Below are experts of layer 5 (counted from 0) of a mixture-of-experts language model. Rows are named up (a neuron's input weights, with its number), down (a neuron's output weights, with its number) and show model dimensions 96-191. Each number is 128 + 24 x the weight over its row's rms, rounded and kept within 0 to 255.
Before each expert's rows: a language model's description of what the expert responds to; "comes before" lists some tokens at least twice as common just after its tokens as in all text. This comes from a sample of Wikipedia text that the model never trained on. Tokens count by the router's weight.

# expert 25
Biography descriptor nouns. Occupation and nationality words in short biography headers and birth lines, such as politician, footballer, actress, American, born.
comes before: " (", "\n", "\n\n", "born", "),", " and"
up2 [138 131 151 128 108 130 153  92 142 145 133 107 125 124  71 107 118 174 138 119 114 176 109 131 150 153 105 120 117 131 113 134  99 130 136 106 125 125  59 137 164 102 113 103 179 106 128 115 134 121 131 141  72  89 115 136 111 141 116 119 132 174 154 109 110 120 142 111 124 191 125 115  74 130 120 151 171 124 120 128 159 136 141 147 114 139 115 112 108 131 148 113 122 160 126 112]
down2 [124 146 170 137 145 142 123 116 149 134 167 162 116 132 118 131 101 118 120 159 103 162 114 107 139 122 106  87 104 116 141 149 143  97 198 133 119 162 142 141 142 149 216 125 143 137 154 146 106 138 121 134  87 150 150 112 122 161 127 116 152 158 148 146 146 104  99 151  90 144  86 102 146 149 141 115 137 107 121  95 145 142 134 155 162 170 164 126 102  94  96 161 116 144 134 129]

# expert 12
Colons and list introducers. Colons after infobox field names or in titles and times, plus introducers such as including, titled, renamed, such as.
comes before: " ", " \"", " The", "00", " A", " UTC"
up0 [119 146 162 130 107 124 121 130 120 111 120 161 116 124 103 123 136  90 134 121 117 167  64 112 166 112 192 156 165 141 151 115 119 144 119 113  81 153 113 137 143 105 158 131 129 127 189 149 182 138 129 142 118 151 133 125 110  74 132 143 136 137 133 134 132  75 102  90 102 133 152 150 143  92 107  80 111 124 141 150  99 139 158  94 127 139 158 109 123 144 134  95 116 146  90 124]
down0 [129 113 136 109 125 129 140 136 131  93 122 128 100  96 115 133 142 115 121 139 165 154 121 141 137 129 140 149 131 131 146 115 133 142 143 144 164 123 165 134 149 142 116 112 116 150 123 116 132 127  90 128 144 163 116 124 155 177 140  90 152 134 111 133 119  99  91 107 148  93  82 138 111 139 144 150  71 130 145  56 152 119 130 104 129 152 109 103  90 179 154 125 122  80 142  98]

# expert 56
Dashes in data cells. Em and en dashes for empty table cells or list glosses, plus closing quotes, brackets, semicolons and percents in data-heavy text.
comes before: " |", " |\n", " —;", " and", " (", " \""
up0 [132 126 118 133  83 121 160 109 132 127 143 121 131 110 124 124  98 125 145  85 191 107 109 108 143 131 124 145 148 154 138 120 133 104 147 116 113 107 138 159 144 100 106 147 125 139  91 114 183 116 123 124  94  98 152 148  96 107 169 135 114 121 155 138 147 173 147 172 118 109 112 135 146 122 120 160 102 119 118 104 109  86 142 143 115 118 120 118 126 110 136 132 134 112 139 154]
down0 [126 109 103 115 132 169 162  89 123 133  94 127 142  88 115 128 107 146 136 136 146 122 124 113 141 140 143  88 158 169 153 113 137 126 135  92 161 127 151 143 112  99 132 110 117 102 155 179 131 125  79 100 119 142 112 140 164 128 168 107  90 112 155 146  92 152 125 149 103 135 159  83 132 134 124  95 113 125 118 127 142  67  95 114 133 103 132 105 117 116 113 133 126 131 114 121]

# expert 3
Year century digits. First two digits of a year, like 20, 19, 18, in dates, filmographies, lists and tables (2015, 1939, 1863).
comes before: "19", "20", "08", "14", "05", "18"
up11 [101 129 142 119 129 132 107 125 158 133 149 128 133 133 134 118  71 142 120 142  91 118  90  96  95 118 139 113 116 117 132 116 130 109 162 123  77 116 115 120 149 151 143 145 102 136 116 118 136 138 120 141 149 154 140 142 138 123 102 149 114 141 135 114 109 103 125 102 123 127 156 134 146 120 115 138  62 121 150 113 120 139 142 129 148  98  58 132  92 118 120 134 129 130 139 161]
down11 [108 114 108 126 152 124 145 114 107 110 145 111 162 255 132 130 142 141 105 106 145 134 128 168 162 120 115 177 124 131 113 116 128 138 126 154 160 108  98 133 133 135  83 114 147 150 144 164 131 154 105 112 151 138 152 118 135 141 105 127 145 114 112 121 116 133 203 127  94 155 189 154 103 149 147 123 120 125 124 107 130 122 143 101 133 108 146 228 111 131 116  99 128 176 111 123]

# expert 46
English surnames and pronouns. Surnames after first names, such as Smith, Jones, Marshall, and pieces of less common surnames, plus He/She starting sentences.
comes before: " (", ",", " was", " |", "'s", "\n"
up2 [ 95  92 172 139 133 144 127 108 115 192 161 105  69  86 139 124 125 133 146  82 135 140 110 112 114 102 132 143 133 101 114 118 107 151 175 116 143 136  88 159 135 135 150 130 157 176 160 125 151 142 128 116 115  89 155 144 146 119 107 134 148 134 140 131 167 149 141 100 116 128 113 100 114 150 120 151  99 114 112 142 158 125 114 119 120 151 165 133 121 145 172 102 127 163 152 154]
down2 [137 122 146 115 123 137 131 134 117 172 123 147 155 145 121  99 100 115 146 105 130 140 108 139  92 116  91 150 131 166 140 151 117 132 146 126 140 107 121 153 118 105 160 164 133 103 159  96 166 134  93  98 117 159 133 116 107 107 112  94 116 108 137 131 145  67 118  93 119 147 145 148 138 113 139 154 147 153 161 154  94 127 146 139 124 104 142 109  96  82 115 144 149 125 153 116]

# expert 54
Year and number digits. Final two-digit pieces of years and other numbers after 19 or 20, such as 1996, 1731, 2018, 3:16.
comes before: " |", "–", ",", ")", ")\n", "),"
up3 [150 175 126 135 113 102 134 150 152  67 136 124 168 114 187  92 113 105 139 151 161 138 135 143 136 118  96 125 112  90 149 154 139 138 157 147 108 114 108 101 139 114 143 114 159  95 165 114  90 126  99 103 116 105  96 148 100 172 118 108 119 143 130 120 146 129  93 128 110 120  97 104 167 127 149 131 125 130 146 109 136 116 111 146 126 123 127 141 157 166 137 127  87 107 131 137]
down3 [134 126 128 135 114 137  90 108 125 107  98 136 122 124 109 106 144 154 168 110 143 138 150 161 146 114 138 129 130 155 124 131 133 118 116  93 131 131 163 113 166 129 111 120 167 158 143 122 144 110 115 120 106  86 108 166 157 108 131 121 167 146 164 115 177 133 108 143 100 105 119 126 110 131 108 162 129 143 108  82 111  84 124 129 156 146 110 122 105  84 115 121  95 122 109 146]

# expert 48
Auxiliaries and line breaks. Auxiliary and modal verbs such as had, have, would, can, often before been, plus line breaks ending list items.
comes before: "-", " been", " be", "|", " not", " a"
up10 [136 155 137 136 141 141  97 120 141 134 117 145 147 118 136 122 131 115 140  98 134 137 136 104 126 120 134 119 134 106 120 166  68 147 154 149  80 120 156 125 132 155 139 152 152 147 124 134 159 143 130 130 122 131 157 117 112 110 158 120 114 159 142 129 154 114 126 113 126 157 139 145  99 160 138 156 126 119 119 115 137 130 113 112 156  92 166 157 151 107 164 132 137 138  89 116]
down10 [119 105 131 128 109 140 130 167 100 107 100 125 112 123 116 121 131 123 149 163 117 135 145 140 169 152 100 167 120 124  94 117 167 191 178 152 104 102 133  93 175  97 119  96  97 146 138 113 147  96 141  97 170 141  94 125 182 126 119 147 152 101 142 117 139 122 154 148 172 143 155  75 126  87 136 141 129 112 109 150  97 124  91 154  88 173 113 134 149 136 132 143 167  97  92 115]

# expert 13
Sports results wording. Words and table pipes in sports results text, such as won, finished, competed, defeated, and at before venues or tournaments.
comes before: " ", " the", " Championship", " Championships", " round", " Cup"
up0 [131 115 122 138 124 101 113  63 133 109 115 150 145 129 174 161 166 159 131 138 110 159 166 174 135  90 138 109 135 148 134 181 122 116 170 141  86 143 132 115 148 132 115 123 102 151  93 151 150 121  71 124 122 115 118 136 115  67 158 127 161  88  79 140 101 113 145  94 133 138 119 117 118 105 135 139 125 165 177 119  69 136 103 120  96 132  61 120 133 123 118 137 123 135 111 140]
down0 [142 141 157 122  78 116 123 123 171 114 143 110 138 104 140 119 107 145 158  99 132 106 114 107 129 100 124  87 136 146 105 152 133 113 101 108 111 134 131 140  72 127 134 121 111 116 173 111  83 139 117  91 140 112 121 121 117 113 129 101 137 173 122 138 134  93 140 157  98 123 119  86 141 128 124 125 139 187 135 159 122 143 107  98 159 126 138 106 137 120 152 148 131 131 109  78]

# expert 17
Role and rank phrases. Words in "as"/"became" constructions and superlative or partitive phrases, such as as, head of, part of, most recent, largest, and among.
comes before: " of", " a", " the", " well", " first", " an"
up1 [139 172 141  86 127  90  84 101 141 118 120 103 129 127  95 161 116 138 155 134 158 168 116  90 110 117 105 105 104 139 140 147 111 101 162  98 149 132 126 125 123 170 143 167 107 154  86 144 124  89 123 118 121 141 138 125 112 131  99 117 109 109 137  99 149 114 142 129 106 152 124 150 122 135 146 127 190 183  73 170 121 175 100 120 130 110 155 145  94 154 121 105 141 147 130 145]
down1 [156  95 181 139  84 150 143 154 124 134 144 146 119 135 104 148 143 103  74 146 128 167 105 139  97  78 148 111 145 109 157 128 122 125 114 128 139  95 124 143 150 133 133 118 139 128 184 155 129 109 140 156 127  84 124 114 173 128 167 144 139 151 165 124 106 150 106 145 153 106 100 123 100 104 132 162 117 115 150  92 105 113  97 141 146 144 134 136 115  94  83 122 116  92 130 103]